From a checkpoint of a small mixture-of-experts model trained on Wikipedia.
Size: 20 layers, width 192, vocabulary 3643, 56.8M parameters.
Experts: 144 SwiGLU neurons an expert, a sigmoid router.
Training: a variant of Adam for the experts, 5991 steps.
Below are experts of layer 15 (counted from 0) of a mixture-of-experts language model. Rows are named router (the router's row for the expert) and show model dimensions 0-47. Each number is 500 + 40 x the weight over its row's rms, rounded and kept within 0 to 999. Numbers have three digits each.
After each expert's rows: a language model's description of what the expert responds to. This comes from a sample of Wikipedia text that the model never trained on.

# expert 23
router:528422497535535592514465477447542472505540543467473438478475550474524472480537498538472511492533521463516439508482545481532484498448458551536466
What it handles: Prepositions like at, after, against, to, from, by, and dashes or table pipes in sports rosters and office-term lists.

# expert 7
router:540488469542529531595481422499536516493527531462536450505495519460520487418511511514496579566522494532437478497441555472501508473502501551531470
What it handles: Spaces, pipes, prepositions and month names placed right before a number in tables, dates and coordinates, such as in, on, September.

# expert 13
router:502456493525513465555518443530538570503518507498539436540496530453508459492471485480475524523531472492543489544469509436519409513421519577550464
What it handles: Final nouns of sports leagues, teams and organization names, such as League, Championship, Cup, Rangers, Foundation.

# expert 24
router:532524490520565536534465415417508514559504500491497484466492521480507491483501512533506547484466548510491513454542442449470411514390513559535454
What it handles: Line breaks and descriptive place words like main, new, north, south, city, high, town, such as "main exhibit area", "south of".

# expert 20
router:510455511556582563586530498475547540496508542487516489453457544461497502428540512504511538501535488498518549514463491461550441564472510580570500
What it handles: Word openings like pro, success, oper, Super, elect, and pieces of accented or non-English names, such as é in Télévision.

# expert 1
router:492464485598508536587502488438510542502534559534516441509449559463499544467498544549504517540550512516514488491477509459512429500447485561549533
What it handles: Capital letters and fragments inside gene names, chemical formulas, identifiers and abbreviations, such as GNB2L1, C35H43, aka.

# expert 18
router:520474489510525615572448481541466530473583456493509498522490552512518461455561503551558526539509509556538454525470494434548498490463518546520501
What it handles: Sentence-final periods, semicolons, colons, closing parentheses, table pipes and heading equals signs, such as ;, )., |  |, ===.

# expert 29
router:523475514575513515562469441505475517498551544486526438522529526535553449493514471489496545513552524505490480470428534411475504485497502543499483
What it handles: Commas and clause joiners ending a phrase, like ", as", ", which", ", but", and, to, that, often before pronouns.

# expert 26
router:539465460559521514526453484476512512509502515458555422526456515528532536483458496554455484507569496502537562559464537473489404490457515530573480
What it handles: Word-start pieces s, S, un, res, ex, sup, as in s‑quad, s‑aw, un‑abated, and pieces inside CJK or Vietnamese names.

# expert 0
router:498432517570583557496487470519493595505525515441553476516479598502472500495475488558519531486489499480546541502485519463531503537478517540499446
What it handles: Digits in tables, scores and coordinates, plus unit symbols after numbers, such as 6–4, km, ft, °, ′.

# expert 4
router:516484496572544534548440438467452550439468531506568488462464495469510503537552505587481532515525518493487490497466472447455485514489510564549470
What it handles: Digits, commas and percent signs inside numbers in census data, election tables and dates, such as 93,386, 33.6%, 1922.

# expert 2
router:535483506566538579579483501466454530507496576485503479508463470555509451431522471607573551494496498463542464505444517458540441515435543477565430
What it handles: Opening word pieces with r or r-clusters, capitalized or not, such as tr, Pr, str, Dr, rel, plus en dashes in score strings.

# expert 22
router:531520532520531588549521489469550537472530497521543406479499553529565510480524493552506493480474487489490490509482481492500448467463513556576428
What it handles: Short second or middle pieces early in a word, often re- and con-, such as reached, shrubs, keeping, Columbia.

# expert 16
router:540448480511527550484455498499520490487526543475543466506476528477542500475502494551553539561586471520534484486450523478540465501460457538498464
What it handles: Closing pieces of words and nouns for people's roles, such as memoirist, noblewoman, portrait, father, president.

# expert 19
router:537425500526540567547516447502501513513526514438466508514438521443451503418526480539552478487554501503459473463456515439533501553460594533545437
What it handles: Auxiliaries, articles, negation and quantifiers in running prose, such as had, has, a, not, all, most, much.

# expert 10
router:511535497515511515562445466525507540532477481466479504503495545468465505510522483508489521501570498490494444474532531482511494510452493520539474
What it handles: Word-initial pieces starting with L, M, Art or Pol in ordinary prose and names, such as male, articles, Lord, Artillery.

# expert 17
router:565498517527481576550475464487543498479516474478534517512491551467524494495510490478479528552544491488573448470452495501473555557456539527559466
What it handles: Word pieces inside foreign names and rarer words, like c in Belitcenco or Strathclyde, plus word starts f, comp, acc, exp.

# expert 9
router:542475492543569523574467456516473507517529453493527482509485532505507504483564477520550482474525501541522504515394510481490441509452487538547510
What it handles: Function words opening a noun phrase in narrative prose, such as the, his, its, an, "in the", "during the".

# expert 11
router:505530433519578536549469519465497544487487487513462484481477517442494468485464540534494577541485475484509552493482537448438504500460491467470476
What it handles: Single-letter word starts like c, h, g, j after the or possessives, and word-middle pieces, e.g. h‑orse, c‑ycling.

# expert 21
router:523421532544572537511493545451518502516463487494575499535484532470553450465537511556523493547551518541469479517508480429539468476484512560530497
What it handles: Opening letters of lowercase words after a space, such as w, st, th, de, in "w-idth", "st-ate", "th-rust", "de-al".

# expert 28
router:550519464553479519524529497461492497484527472490480450405503563463471480501540535556483526547536526490437514513419500468486494489452491521557530
What it handles: Word-initial B, b, Ch, ch and sub pieces, often in foreign names and places, such as border, Bullinger, substantive.

# expert 12
router:518505550568495545567502463486482472506527535465537475509429492461501494480529486529504541466565472472517474481475524484534478477424510596524467
What it handles: Common English first names and the inner or final pieces of surnames and given names, such as John, -son, -ann, -ie in Ollie.

# expert 5
router:518517509587487531518494443458527530536499543446553456479435508461514510462481566572538525498540509547502517512421472447505502520423513576573519
What it handles: Digit pieces completing years after a leading 1 or 2, like 1969, 1980, 2018, plus the preposition in and century.

# expert 8
router:517517491522558530541493498460547510447522486478556465509496530489524563486506435521500529532490501527509497530496498467505495498453526568487503
What it handles: Past-tense event verbs such as made, played, released, and endings like -ed, -ing, -ation, often in infobox labels.

# expert 27
router:506460475549484563586497478455585515446524486447533518509469489475522470521457522539557543476538531487520478514403552413490478507488469516472449
What it handles: Word-initial pieces starting with R, G, Cl, Car, Bar, often team or personal names, such as Giants, Rapids, Carter, Matilda.

# expert 25
router:511485488514526565538453432491512546499551512537505463519477516468562488471515537575527484479540512531563465517480499479540500460433502586530469
What it handles: Nationality, regional and directional adjectives and the word of, such as Eastern, Roman, German, Latin, portrait of.

# expert 3
router:590474547495518556582474472467538540493501473444489458530529565487457483470475540539520510497522502450488514529460515473563434475414562518510491
What it handles: First capital letter or first byte of an accented character starting a proper name, such as D in Dutilleux, C in Céladon, Ã in Vålerengen.

# expert 14
router:545471490531504581568465496462538568482527528488474463479512489481494503533552505560511522457506523497485506485432504426534435521453539475509505
What it handles: Forms of be (was, is, can be, to be) after a subject, plus line breaks, table pipes, and numbers in lists.

# expert 6
router:560497473557557533494479499488529531450531512476495493529485501459501509463521550577532533534535480502572505453443499451508466480456508545575452
What it handles: Abstract noun endings and plural suffixes in expository prose, plus "and", "these" and "research", such as -ency, -ation, -ities, -ages.

# expert 31
router:514486517578486610552454429457487508533561562440490455507472567483548500478581516523480494547512472493481549505492508483511479559440559563524461
What it handles: Line breaks, heading markers like == and ===, and word-initial p or P, such as put, pickup, Pts.

# expert 30
router:489544508527537539550461506487448501457565497454560474483443510453513482483492526501477538559530481500563534476436505456552498478419485589561508
What it handles: Last pieces of place and personal names, and words like County, University, Park, such as -ney, -ka, -ville, -shire, -burg.